Below are experts of layer 3 (counted from 0) of a mixture-of-experts language model. Rows are named router (the router's row for the expert), gate (a neuron's input weights, with its number), up (a neuron's input weights, with its number) and show model dimensions 64-127. Each number is 128 + 32 x the weight over its row's rms, rounded and kept within 0 to 255. Numbers have three digits each.
After each expert's rows: a language model's description of what the expert responds to. This comes from a sample of Wikipedia text that the model never trained on.

# expert 30
router:193149131092049186105128182196190134134143148152155143090143178086141132147165120193128106116159121142113169104119150122182150174086134128135095067109086109119157074184179142191147159117116134
gate0:100162121130136083085152175151068105097148065135120135133152186185117146180121144098137190173161133118140099144096156096138163125136160093113108128165131150151057121060091166144129090105123070
up0:121175049141104117082128106094126080113132176113129207103138128142112115127137129117118159149097104140145147137133077106202149122128171162159128089104124127101158185189111092129133109117141126
gate1:106120167117080116121203230096120169059125149117136050134125194116118126078119090153086117102123143099089177145144118134147084149135090122171119114155149020106145128145139171101150153159146158
up1:089107143135092112094197206089124171062142130110132055141122182120112139080104117184091111093095125107110176154149113115142082136140097141179114119151110047102127122153154165111128155182159140
gate2:100131127113068195100127084129168171140122132116110172129196147108121150140094096180128113146143115111176110190114096066110166100180127195134089126169146147128158128187154137181131088180130100
up2:166110133146121084095145158136093151139112044147166084125108108116137099116172130105108104124144157151050099153164171130093083113102078131141152144118138112095097158086069135051112188069126141
gate3:059149124111090118209096077097155167109109154102119158144171060133129114138137114124148055119144185147103086109128091056076123134126090068093152095153142076105130074099183148119047141133133136
up3:163127098124156144050177151153079109156120082141166105093086172130129132143101143154113185117105056098115189150127152219145116109134144150149106166114137180159124191153083118130178145158093136
Description: Sentence openers, adjective endings. Word endings after a capital at paragraph start, as in When and During, sentence openers After or However, and suffixes ical, ology.

# expert 31
router:177131179168153110108164092148156094139080115120158183084078160185121112133101161113092147074141186137173129148136142118112167044099181108114113136121099100128120115147141187114086181135137188
gate1:104212104084071063137170097091118115178138172159087157127117134171128065129105112107122156162116102115124154130154132099096164128081127123158112120144148062151150160086127154162157115058070096
up1:127140130089143103148165079129103102158144136171107105109163157149118157026131123084158070136107149115119108135191166177092105123077129166142134160124150105136168133088141214146150137142047090
gate2:099089120128134103129137125121199099175128120127098122150172067104104137109130128107159125170136081127099097123128133104145142098151127143158119172082082172131077147079171106157154161102095167
up2:091117135134126088107154136100148149115153134150080132129165086137093110111135090098122137124126106086146060112107085086113115104144084050165090135146136137088175157101205064146115171132145177
gate3:143137088178182078112148155072096148063218194146148118154134074164124097124106089112099119163132117104154151149145131106137140150153135101136138104138138125128099102109162130124154120146144194
up3:102102073135101205111112088158173079134104117173105135137153178080134146126121179117076067155095097134114140120117124128117116141087172149169192121095114155123117197111108136138165087185127181
gate4:105088122168118141110117134073093144123106077088154137136131150117180167168108147101131141098095120108163094108100139110061142134138124103161158123171156107151145102157162209072112137123118171
up4:119189106088156123147135109143121146149126145170102106128164093109093071134103139128156080128170132155086169110081145139198097085141119137098135179136123128125112192080091080173130139155127100
Description: Word-initial prefixes. First pieces of longer words after an article, such as ar in arrangement, con, cont, ass, pro, plus plural s endings.

# expert 28
router:130192142155119120142148138105144191122106134174133063134111098141128129127123162126109143123081133153138067092133127116105177154110136140090151132215145106149098146137128150158108118126155071
gate0:144131113193091125156133165029126187112053129084125086096154122114126097132088116101130097121154180150064120144149165077106127128145145164145097137117152127159144139159154122139158165077168139
up0:108132110189099137141131169028147171140042145102133056109156123109149115135093117104142114104116181147089090115132168094132110136152120136130092125132166108152144149142141146148151170062162131
gate1:110174110116110140136115109131150110128152105138087176099139143109112143186068134075132097173114127131122173169152104129067163161145083107158142142108103132146136126128086160119162073124162124
up1:088119139201139157059134149131126146113160150147134116140077158158115151124123106105153133140136078142139121071110194154123136061153113121113120157141157138154139142112038113165114147098120158
gate2:172079162130200137114193141109116152109164127161136130111151195105126129119077140137162072120158126143090150113119127084139188141112156135173139100153106097119169079162113152129128164199175123
up2:075188106105063119118076110137144094146087140100122136143121057133116137120168125134097174137107135098171110151136116159100082130116090098091090152112146144123094192104134076132113101079073130
gate3:145126128130140072111122166139156106119081122113129127086112074066081108170037105104100090134128106144050120094071093137140134133187091110135073105081148115126082178102143112153126134122123114
up3:140091085122069137100125068132145210109134175153142133081119131190171108072124174131130125152114169164137128142140113140141063139088144140124061085158155157136139028136153103112133145154129074
Description: Short word-start pieces. Short opening pieces of longer words after a space, such as me in mechanized and meaning, meas, vis, Pol, plus the pronouns me and we.

# expert 21
router:175197199127060109169138096130115119083153117140113119205147168085181125167065158147136098135107093103132138068092070148189119126117128186189150111088190168096108178104152115141130173088141107
gate0:170144142110108130161081156120136086075130138194115083180117132084155124201082164096121144147081121182091181113087142100103073146166115102189152137086161116132175127142113174137166073119126145
up0:118083145065116158121117084117120124165132089152134204157088122111214113104131181183086112119122102092111097144167163142125117107194149096097114187120153178120149178094134122137112201183080111
gate1:126132143145155097156213127141167126110088111151133090139133142138195167066113095121158082136116167088207131069126192154098120135177094099144119182127169123161099157127125153077132127136152174
up1:118101109134104159094036145101109122176165142108118144130098094106054088187136140131096181137152104156110111194120084124152136123056144172137130061131097115110162109139139095149125118122111100
gate2:060125149168055132018147155093165108128123159100126108089110072090142161165093115089123099127135118083116119135095101096153173196129149148119133086110178156143132132156111191122143171164146168
up2:066127155171086114031144166116136107145144138082139120118120088081125156121117112117107117146109115079095118094111105048151152195122107119095149100106191179144116134165125216140128131135127166
gate3:074110082120050129097095132174192077201089195129172078113077133122114083150138060091110094118100163161155127130160101132092221121082146135105158142106066114113123172106105154139168077190121095
up3:128121125095108123127137125128123141067113119161118143137102122146124153103154135113143109134095136127149080136118114092107191171145151139117106182069102100121100167108092092131079089108155143
Description: Word-ending suffix pieces. Final pieces closing a word, such as al, or, her, ul, as in philosopher, fatalities, stipulated, Abdul, often in taxonomic or biographical text.

# expert 34
router:078151093154118105130167153108190126137107088129123087106122109110095220141095089100159148150120079135149095145157124127153175111140144144069076087139132097103044205114056181144124117113119122
gate0:074136208094145045104134136105143103148105068168119147116143145103094146095098099084110115168152093159130132120108150108127107122135103141039101151151195139057069115148104111125137120119148103
up0:058155227084129041116134129084137095154106098171133141157147151106108165127108105087080122169148101149129124126105137096114082118137129155066094165161167121062101101142099135133133118133115098
gate1:067095212128187114162132132167149089141115076162102168175131108091138095113110108129111085128132151160134147167080092113124118087097132091113118114102095170124164167130107108105183102082109154
up1:106168148142174136223154138110098100123152081085186066088114199164156138141153117125093127116080128147099100116087122147156095091119150057122121152107081114151142161149139049164150202144130139
gate2:152119123119114092160160136134090102130137148149145094066117107158137125121167134123161142111122094052129147119119089159162128137138112130157134122147118149121108115104078153128115131154089195
up2:109141111127151175086080132116170150119121110120098153168115152089102108117078137141102095130135177198141120110136175112078120127109159122127106126125141076131141135135198116122150130115146036
gate3:105141118106163119126116109147143138162170053086152151109105080168106113152083170195155149116108048073094196184105094121121153092137150130146118098142128135178152079152144088090144164133151130
up3:176117129097074147119161158117121083142107181181119132133103165083130168107173117088121105123149175202150048081166150131121099165145139147124115155152137136092078185116105178177134077139102117
Description: Section heading markup. Closing heading marks and line breaks ending wiki section titles, such as == Legacy ==, === RBPJ ===, plus blank-line paragraph breaks.

# expert 47
router:108068104160133129102054141078139149138105190132129116151136120144118140134116095110125072141152077061092122172119110116091170148109143118158161147172120107125151125084104068181143154109135162
gate0:096178105111151128127143101107105148112078126094126115111148171169186066101144117162114124178178124185146098146072094178107083130117052171155061194122167129118130158147130129125147127152114161
up0:076131139142132124117119092124122150073111125155131067165174148166111130104162092109152135205176090137170157157159100092112144115101061124176081155150090144106149174104134143158153183124085140
gate1:097054181161128076090133141112125161084158179143186183110146069130165176153164132108125132061136160105170148161093093140133103140155116134102089075138179134156086163140118138143127144099067153
up1:172217076104145137158102087128126086169077093115070084160100184134086108098109111166131137212154102159055090081168157113091141137098142142154142181123100117113152088130122116120141107157183120
gate2:081137119147150145123111133154190136153108149128185084127161097123148080094140110132154160130159142129112134118089131129090119193108099118137121102015098157147058139158129122120076129109110141
up2:052149131138160137117147130163191146118062156121158092108159114150186069125135122123141155137144137095133129122088107156091125187117113111143086116060106146104075166151135147113098144133112145
gate3:122140111108185076115106146109078120149189082128123067118125128127090129161143142092122111124158204164191122152106164139163137139159101089156176112126203119100130130090132128144108110078121131
up3:144144116188081089148151122134144139082075181151077136122124121115159112122120102127109166157071111148128169151129143152124126144152175142086085182089079162175103183171111172120127107173160149
Description: Pronouns and clause openers. Subject pronouns and clause-opening words, such as he, it, she, which, such as, including, plus bytes of Thai and Chinese text.

# expert 0
router:121123113110156144136081130125063120132176139117152166088116180165130133087138119168085138163128166138099044185137187069132101152153158190164140085095163120134101137097112123140071118158090098
gate1:135109103030201166061123103108139197095100150173093103096162084122062123099122133121150166146123125145147131122131134116131114142146091122132178161109068141140068155064126134177130140121149133
up1:129111081045179169059117123120118173113081156129112133104166127094047107116106126111149181145095111129138140119131110073162110165161106112142155167083101129149065169066122140169168126104156142
gate2:142164094145124056174143094178100070081194067171114099098186137070136103125131142178107101101131139081086126117135122137102161141092088159148126082135148090123123098159155190162147147124152144
up2:100081157122117174080148143086155184166071172080129164137061102197143174139135126082160152121129131187150146132119101144154106100145162085112112150139130150121146177111105072091124126131118119
gate3:119148144137139155115178162155088168102171073189175097131139139176175085115120149097090154134170082098148138139147150180129083184142154146095165131119093148090128129099144124157109129164172175
up3:143094130111124116134100084139169101126099186058089173120109122076076176188127080137176138148119175145111177106107117115117184083129097131124119136141164137171084101166135153094121105100126106
gate4:130066093083194181119145084111115119118185084096160133151095067076159194101168092142089153127140066124125153143119113160118129141111155073126119084142144129154133126114141090092148116106111144
up4:104081088114181150137136128088072104132226093084148113138131080091133180079155104165076139089145089107153140137113109140128131186103147066111131106137165121179139118117140142105114098083154122
Description: Commas and list joiners. Commas and the word and that separate clauses, list items, names and number groups, such as Hamilton, Caine, and 283,727.

# expert 44
router:135127125091104128210133159108136166120187104164157136140146082147164103131157159156127165144108061146180107115095162107144068157111140048143150155123144169074156160101127109147114106127114113
gate0:110137100187100082172155152141118187122158119133139154166098172146182121114130095209140165129117134040165130134133137108141125161184130103071180182119092127066085169186074121097150129135106174
up0:174112150099123204103119120138147057139088133056146094060182140106087130153139167074096113101156106186130124111094146164124124078079075182172080123135108132198146094120165144128103103129168082
gate1:174105114119115136167132097084108096117135196155078054194142176153109127143089138171129078141191107137064147125122120106180036125143058143101157150093112114121170112082139117174146155102128135
up1:168103126135115152148137103083129123113133190212102097168144116176128123121116126179147131120185113123134185150077183091189086095103069123106129116102126110171185137061129109158114131110137136
gate2:208140085101127068143162179129098072231146140042152090102105164163121097132081099149139133086126119094141091126106128182110142108125164132184055108164108095121043108105176180144107122152184132
up2:138177121141167136146139198082094160155162145044132069129144135089133135129114111168148078157124130094164105129142132166126113110156141151153074124161108137114092146083159100075131134052182107
gate3:191093163082175162141097154113142141099115134131138130123151103104104049084090117144148127054079140152102103078206103097120198149148119086081102134114098131169127127115190092116119118136143114
up3:165125146113112084142118103096176147162157151109115113136156145054138098155170127109121138086112082125136116138166110099137125149124119130095116162140104099196124137117100124080109175125139085
Description: Word-internal syllable pieces. Mid- or end-of-word syllable pieces like on, an, in, ar in names and taxonomic terms, such as ceremonies, Pogonichthyinae, Boca, overall.

# expert 35
router:164177054086092113138131109135119140115076142173148109121098144156088157096111113138094124157106133140117177085142160172148154100070127150150137109086109142152142137125126130100192121104107170
gate0:144077107119170156094085101141138139130148130125151103114113144144165108142116145112093109147086193110107125127163143071128170124135113124126157115089148137129147162112127115158219079092042175
up0:142100100125135173037110137143177153120156133112085143115141150110175129131157171104039089165086198069117127100146093108099156065165118128075135113087093131104133161178164152141232086090059185
gate1:179154106126079108192131152120092095097079159155125155135136119155053163154062107129118107088105129167118117129132094102106172152100075118139089165133115187121138194108178134120163113041096170
up1:161155120132139086141181120127094091067089159152173141092186131130075103121117145113139086086108093208115120127188099121138148141101109089144079117100133107144188134127154092102197120117103179
gate2:099139096097189106125190167135142166151071103130159070136086109164148154152133138105147100127029115143098157134119118132157109126121136156126150168117191116172151094149145104104098120148058130
up2:124149141126050097122075097100139091135123193047120117130206133141108101130155080179124146131195141141128088140137117106102147146140177097092102065160076079156147070114157126129127180118172115
gate3:104139162065143036084108056108085092123086141209148140150135112149126144126156128112138167120118148134137115142136100169158101096117204160192152122119081091130097115143101176104138127137097124
up3:154152127086089112104089080120110087104089080143165115162100085137151134144156118148162118173123150161112121161134124118068147166104129114190110068179125083105115089109099145128128112148120105
Description: Word-final suffixes. Final pieces completing a word, such as ay in Friday or Gameplay, and ion, ium, ious, able, field.

# expert 10
router:142148147075143077169172127177164135151098088104113123097177077123145134147086170074133082121117139114106132113075086117098162195187073130178152106148165069093108117148089117162088140145136097
gate0:146135127146145126155156082180117143157097105137122141148115084141144100143120141130114186116059093166152146132109098121113104145187154182147161072119128119088172120116147175109155166092120114
up0:112131138096119137099098176085131114103154161130139123112128169119118161106132114119138070144204169081092095115159163133140134097083116077101101174128126137160073125147122085149098094172136137
gate1:137117163091123113092096150159211084143194129137216113112132142180085162097104129050122097138117103153100113141096093120168153126175099145164106093115126117174129161196131042147094144129098067
up1:138115151112108113102119126180194108132188117141232125087132143179084171094127123092120101147122147118103113131108094086147137131152121146173119110108119126176119140167119033149092148146092053
gate2:132120154198150136105141070104153149118099160143141169137120140137130129108096166065131138116155124118084096101155127129082067089113117142146171123128099059108087094148104137146134177103133094
up2:175103139173117170094107072132128138107116146116160166119079142129124134112109155058103114110147101117080113089178131121092086090135119129134150130161083116148097121155083098142112153112121119
gate3:143131151111129124083063097151180145118150166156088122148115122119135104093164094141104106124074151111153173106148105122113172125161173102126064105099090160096112161140120120175208178145193159
up3:123124128119140142163174157107055120134105109102162110090144130139126144156088147121139163119146119171076090141097137142123121121131096162143179142163135093146136072124130135074062114106101102
Description: Opening brackets and quotes. Opening parentheses and quotation marks after names or titles, as in (1989), (born, "When, in citations and track lists.

# expert 40
router:117156124108190123149115091131116159092121101109165174083121082113082132122120081143127167142100118067161157118089089138172093115149133111147118209113117137084087144148121132120080056099133147
gate0:109064164106136132079127169087124109108099087130127155111094109129117188138067116171080107154102094138183131151106161148099140135139112098191167082120094143095097129128176100144100158079128167
up0:102130127111129155125115084138152076145102119149097164176126108136120147167071181142114168145115180171201126131110131135125149089068090160116153142164166131084110124071176061114117113155112080
gate1:103137154135173173112177180165148122157116118121109109146127157152126106185136053206110116147158155132072126110087057130092147131169100185149179113120139158177119094156110126102134105151114168
up1:158139112121079123135070092114108117139158135135149155116128112110088148073132193118122176145142099116150120134174155172133112093110181102123111131099159114099127135093154128176097208113104091
gate2:091146151115111122134110126195119129068104091147145105175144116068122195181145165157124124116168120094129132154127118105110130051219099140117123102067070071121124148142091093126144135070106134
up2:132146136116146109121089120168118123093096084103166106180161139072133190145117143146137117144129132100125106143081153138123145042177103118104130096081084089098131167136100093144135120079113134
gate3:167120135051150158151090142165062153101145078102130107136108146165165185169165144088162175139154085117141201086107096114133033117156125099144131117122096079095119167191066170077203109147072057
up3:150105135059159161149086130170074139102135080106129099136090174159156194171153141097147153133161073137123200084125086112147027125153135087155130117125089080091103157186074182080186119132065044
Description: Auxiliaries, negation, hyphens. Auxiliaries and negation like had, has, would, not, the n inside kidnaps, and hyphens in chemical names and list bullets.

# expert 20
router:120115081204102116116094155136100095099113091083024084125108098149089183126132114131114102134144191105151114106131120144128150140088143156136108063158139142121115114111113175141122108175141136
gate1:113064132164123136183147125128140110134112082169142085120203135128114150112124103143107134125154133156137065131120113164105096100122115116131134076106141110172139158172167137086132109153086090
up1:129055100155132154195130093088108123122094125167077050174162147120137157145138093129127140130127152138123083098158086161144146103124139132144133131125147078161109138176132138092156168144053134
gate2:092069205179169123196141126140102162150144143112175073098114140121164155119156108132084092124152116117154192109147101159150172166168124100133121184099186152107146123097080124117144081190122132
up2:145153104187155133097107087113143172137023123055109075073118116167195127131163184147141123175120107138164185141104115139113146145111138119131114187125111167126154134078083143074165100149078132
gate3:112166105117173141138095171147140179154135131081198082094121187099124181110153067097137110155093163140121106065178148068123104163167122129117120157214124110139124160105142159094140112117112158
up3:163119114102063138108153081107093115130143147133090179122125064163120075125100185137139154127153101101163126207092121114127121072063087156170151095073127139102113129166132098147119133130133111
gate4:139114141163190128143146108163123122079092123156087091117128105106072148108133179165145171127202127131094101127151134139070115078138104072154072124161184097173133076138160156165167126153135136
up4:129150108087090138144095135085170139170155128118150146111121146135204089144140078093125057120050131154174167135105136109177161146115141154125158139117072149097122168089120085100108133104133132
Description: Word-initial capital letters. Single capital or consonant letters opening names after a bracket, quote, pipe or dash, such as Portsmouth, Passing, Sisters, Walsall.

# expert 5
router:082046144115110153119138097072132143101118135122164122171081085081159133138137132157139132083096157133139128096096132121064156161138113105108069096085130140150159156191088136139131130118172161
gate0:095168119120182166172125147081087113112065134106115193104109109156111164129095123113141098132082181125130101180202152148147094111133083105123114080103082144114125154187078144182146145120125129
up0:153124177148095108101096143117151137174194116186183057149153158160134078147192116116150157099137082108108148067078109113095144113113143165171140151160194113173139126084136096136092109145163107
gate1:119124114127188189089127128094093137155124086150109098139127075117080107132156117112094164189147089105128144113144115136084085142104104116078128121073102144097110152122121186109123180087099167
up1:166171118127085081167120084109104096110141106077104172120143176197123163120087155149172132119089148125133148136183152180149165135126134133135122145139141134101202130135132088139114118081163144
gate2:100114139133183128128094156165121104156140133080221097150122073103085163144090072152134128124074132158157080103124140118096138159147138163104086047147101110111094142153094144124086167097142110
up2:101076140106133082098117159152104132138148146105079166126121080086132117188079142105112163177097086130157118138111124099170124107142167113099100093146111092145144138156160130172112136110118124
gate3:162109089111173085154120161116141075185131166128125126113108184161086138126092165122117081182087119134144124089169079107111086110121139046208180096103098129132116150140092142133095111128123107
up3:158109097092139106097134156179104099121132170088182097106107174134081144075156172085144106119006171138141110133078137140110121094104177142183127125108146177130103097178160126173117095100190132
Description: Mid-word name pieces. Middle fragments of foreign personal names and rare words, like ik in Radhika, ov in Buludov, em in Kanemitsu, plus hyphenated capitals like -G.

# expert 45
router:109104158090103111085181101114115105115115104145133120105163181141110097105134141164110134123188057180093118153153125163119068082138099125122131176118123144188125097141131147122152113175139153
gate0:106167112163162127146161084134118144086108225105195089172111146142122162157104122129086115148138104140215117144089144125157073071150145105126134165125123149108132111146230126060187130143142157
up0:087122100134147138152081109157133161097075109087134224103165153137100148110202135099153112142094158054121147130129213162097098147119127151189173166116155138139160105121110150107125138203144082
gate1:113134093178130175100151162105092144162078143114173121131178087108113123095127111154150138153139115197101115163077090122140113137122106136096071088128154144124151145153113080121175124144130094
up1:085130125169130160102166142114108152171115129120167142108131079163090134089132098151161165160170119162101080144112086131141122115113099134081096121124155130128129151143110097102167094120142114
gate2:140111149139089109138086159162168057106143091147150159131093102096173122082072137164112162135117134144123161143111093105108191110134118135109150098100160125159123119131126172096133172076151105
up2:129142115119165099106138095112063178172112103081125095104182143152080124157182082136130098145144124145107113077109168140155113107130146091114103131137076118091133146110127062106127090105084166
gate3:188114093122136137140106099097174129116114086170113089066072134174138151138110143159190155151167103137157092149172115103120115123114116113036133167196092075066155146162117124125153120109109119
up3:069150150119141103164121128190087163123127136104138147115144143092107198130133114116077079114116135091109153117097117142148133096123139177233158130058171170173084103101145146085128130176141161
Description: Reporting and action verbs. Past-tense verbs and verb endings after a subject, especially reporting verbs like described, called, stated, and endings like ed, ated.

# expert 18
router:125103151117109187167171076123148144130106113138130118101061139082089113079078186132123119146132134170137154134144116147143124104143088128147142180159103161161144101147138083084218179080115228
gate0:095125120112123109110140115208139185099123113107089140091143206105146089120129082158129084086108118108082135151174108171079138101156190113171158165184147131168142157080109144103163110126115143
up0:096126180094139113100173089187151153114144098130134095147113160145111115139128115175134072127146161106101103185153186118091141121147124108182142175133103113181122165118079166076159167182107119
gate1:092183122151073179090176170151109126115126170180093151136055131150150169155154148100134163113099106112096089085148134135146098082122089115127119085113129206122207144112152137123108073119159220
up1:174083132101154089184095097092125139118146105098160120135194151124122088084124121129108084158166127158166165160097110126086160158117169126120136170144132071123053114142102117132134182122072061
gate2:069153147140126124083123091154152139132153119107158150154077090119053137154113129119104137170109093132134090132151179146034159112120149166090111077076204145123152161159075164159135132154102088
up2:134118167164136126142107126169108115149121092072196059140129082097133165169085073100130149183094134128130148177141097147113133108091098187124084076086187094143161099119111175149178152140094133
gate3:110077101122085142136171127103126145149124158155121084126095129130189208123170126137149136109184126086025154145141138112133206124143139126113146060128117114138148102108110145179127168060139118
up3:146196130137133112145112107139077133118101142128094181107190091121078038156071151083134120151086100153172110125102097140171023097097126128148137148171163106154140148173140099089133100207168124
Description: Suffixes and infobox colons. Colons after infobox field names like Relatives: or Type:, and inflectional or derivational suffixes such as ing, ates, ments, ities.

# expert 4
router:092156150096150160154148149170119146149124138118169086102143159125176120127179173135121075136087097151158039105156139072157129144144170085142145079153137148084149111140160077104192148166087152
gate0:159137110126147110081147090138101126077132080144115161093129115170175146122052172116093175155158125125113055112125230139049165110133124116145151132112133135134130159158127154115170169114102140
up0:136153122143160124161091110117110133069130139146100160064197103129127153124115243095111143114136175098098040131116164094067131145119125111117109190157183136122144171153122123128157108119135111
gate1:138097096193125085084123079150129134190099190129132088105080159203099109155145157100134147122056091135146141134072089129201111143099161100143062128116171146096108086095110125141132131089146119
up1:113095145144134106113128080155122149179077181178111054152165136203169141172126162125088141167110090136143171098111101143139135127109115082146056083144176128080150094151091114102164139112172154
gate2:076112153168061088174111164149116118122191119107136107139129162140128149114142146122180052157137084104091083157087084177096122126118162108162170102145109139054061120146135136186099165159085143
up2:113105108109116181123117070145114121111104106167158122109120043104119150133125163168053146086126153100130088165188133130132132091112131104103106127155090105156183122146127109113090100145181122
gate3:113067145129114112116077176092128094153078130138101158135117170149184102131165123060100092121139080171058124163157126141094135154141138063101181154109162057121163120116071057121112138162112179
up3:100073118155179177146114145116142032163064176113086165127124141115104142150163095093147156173131073145089060126097113157111121146172132077111176159091167076142141148127058079158137164166102136
Description: Name-final vowel pieces. Word-final vowel pieces closing proper names, often foreign place or personal names, such as Grande, Pristina, Lajeunesse, Claude.

# expert 16
router:134076117101100083123091092139101131117131142056140106184144126126126121166128133165085105092152152152111165121122109070132090166140162130115154123089145148096181169111111074096102166127110051
gate0:171135162196120098116116156137031156095221099070211106113146152088162188080132148099145092105107166124141132062103124137134116163133170103089128140075143064182121142185123132103137150135121098
up0:109142086118134217088163130071193124126069104160084065120099067133167069122131160137115142171138116154097118167109130092144172109116141170162135147146106160086141088105131163116119091082155121
gate1:182158112092151082134153005143148085154069119080145096128138149138161106134121087121159066112156153170177086107213101098108089086112089119108108106106129086124174101158096110130135185123124095
up1:079129142138125134133116198099124151138165147203121132113117141116137130136083172173115162133098089102133170167036156172151111147124107154184159149142140161136110177063139121152143044159123199
gate2:140132114187129092134178110137175177118093104070106133113087168094105151139130146138155183132111099138182118122121107102193117172134093214113146109090119141090059096190156161095094156123099123
up2:142120187082105104048125114146157190137148110111151186182121113102109061089151122122092151133121196142116116113078102133071125140161099081123141125128196087152139197125186112228137119167133136
gate3:153112089104146116177075136159156098089164134111130136136154174142107097089173156170147118110123135150100119107124069174150136132078168177147158124152159117064107131069136142130079127103147145
up3:086181169146147178057132160104129086134140118102092142169091115153065141103115142131148148114112153130076132091142125097152147174121176089137154106081125143168088138128169140158159171162096111
Description: Country and nationality words. Country, region and nationality names and their pieces, such as United States, North America, South Africa, British, plus sp- in spread and spirituality.

# expert 11
router:064143146177155083140090095189093119137086131186108150073085098153132142102138132134143131137108106156135152071172143156075148134121099116118095136161123117128163180110140150138135127077147064
gate0:129157131160141117072084151124145152165137142161087174193141149099114099173145113111192138109128128198147133150156163116097147107164172096112118150129145182162156184174169094193090108064156067
up0:151102110080148181193153083098152103067171142097150049103100122124147137120088147161067147155152105052096122119083112149169130124091072172147127088127115090134102103082116136104098081207103155
gate1:111168099121146135054104139115117119196172093164117100123107116107098101114144133163078108157092174175152106083130120143136161214124157134102135111160172147138140221162074097158139117067103112
up1:136133121137134147097129157109111106159126127149118093148087090125112139114136154160067124159140159233141096109137117138135120169171136126115116123144154157107157185111076112175153075076102122
gate2:149179123129136120093144127115086123077033089151066160138090054098132169088111118122110207162134152125139111049093102127196142097154120127128174152174180162092121117131137116140115151084149086
up2:165181182199133050091153105082137084105044109176067220066105139128171112099104159131101184103126135096154125036117146137150153131189101112118147179134167165138131114153103148099088133119137116
gate3:111095138141131079143143085133099167058178074082135101083184133038140145135124049095136121080107157134174130109133152159109118126162154107069127083130124138207072107125106100138107114105131150
up3:123040127116160110132068070141151122067155114113117128112112125074108134111127053141113189091102134118136154089143128168117133214167122175072098100125091122128094139123102082067168074148112118
Description: Mid-word fragments, ISBN digits. Short word pieces inside names and ordinary words, such as ol in Honolulu or absolutely, plus digits and hyphens within ISBNs and tables.

# expert 17
router:101112113141180102133120139104126183105027149191138124145127116102155171148146124146102174131099125103104085131096114077111096125090071104104113129158112149138119114119114141101125190067088144
gate0:127131145114149081188122178121118137089154123117128133115113125138153162129148069099157177119066131069150116135102153131109063091149123105131122107124114123052169207135136046157135105095181147
up0:124101151149162069183139156114109133152179131147121113071142128101140142075160065126140160140150109096110155117074076161120067064139146102163103123139132173115172189105109000151107128095131150
gate1:100158102170166044146144056131056152177093110157126101128160158134147113147132110091074138176126119185107129114116091152078132128127059123127107069155125146162128100111072102136096100110044133
up1:092112108171139068158104064143044143158102116152149131097135152126167132150120094136089126136102083194130127113066100134094123130116053100121134079165082147158136112099055116145082088114062122
gate2:164151137129139065145143085133098153138168089145094086085128099132177095164206072103137098175113143153110096134199108131111149134145137130137064103071116146119063094135160113135140147104071115
up2:115128120152090184119109146117171111130112184147126180160111168135103147104034160175131159089135100106133180124091152111140116106110121107111182133177174076172179162119112144121104124125154141
gate3:122123182132139161083119138111123161140096123084157136122134104126144152152142136151096050142086154143150074106184143121175088135128125135130107139162127121163098168071121133138078179178200136
up3:126162092098103137169112110166153128131151069159103121114128159123180116088131144115157143142199125106113135138090104131069141109095129093174132131110115134091140136167116149117132121101103098
Description: Latinate word-middle pieces. Word-internal pieces inside Latinate words and non-Latin script bytes, like ent in opponent, ib in accessibility, iety in impiety, plus Cyrillic bytes.

# expert 33
router:092086176089128149052154040130135100151139147181121178173097229085101148148115110134127109161135123189111135110140163127131079068151139140123141140111120125183149078102081066176162133107110167
gate0:150087117131132183147043103077143158108119124110101107141117098129169103163177112110182134115178152148112117105111150122076118094160175157137148128124095104163100097111099095142146142115087106
up0:068125154103110088116136108138101089185161127118208183124140128166106099139115098154108114178090135097178084175179123150146154108094140114131114191133082125070133152137168112129118140161185236
gate1:095073157108125132131126099088107140144074096129082218162139160128121126126126207147086145192141153158162141111191168069082126137116136170097139071156115112140088130105129068150152159136094156
up1:150162099124151120134126137152136118110191169121139025104124094158134104145125046118152126082105089108120127146082069200168126118140141076152139205077123162106166131127159174118119067129164117
gate2:174101147114106072107183134101163129100128126073146081118137141134109122052185096094095146072111110133135165062147168148177111148117145153120141129088083125125120150136138129171148176171132166
up2:078099145149104171131125106099131140092119185116161097143068134163118132093143158110142080062089084129109138200154197120117169108088118198046133088131091129136085125153137160152190137077119089
gate3:076154114135156166145186097091079100090121147110089082110139175069131125104089157120123128133100125121162166111124157097132138152147094065071142163092137185101163138099129057124133206151105132
up3:188121148116113079106076161158151143165143109118135140154130091155095155123184098121118101102179142112098093134127091121102105132116155159176108099158138114164124131153151187151144091136176109
Description: Adverbs and participle endings. Adverb endings and past-participle pieces, plus also, only, than, like ly in continuously, ically, ed in challenged, ized.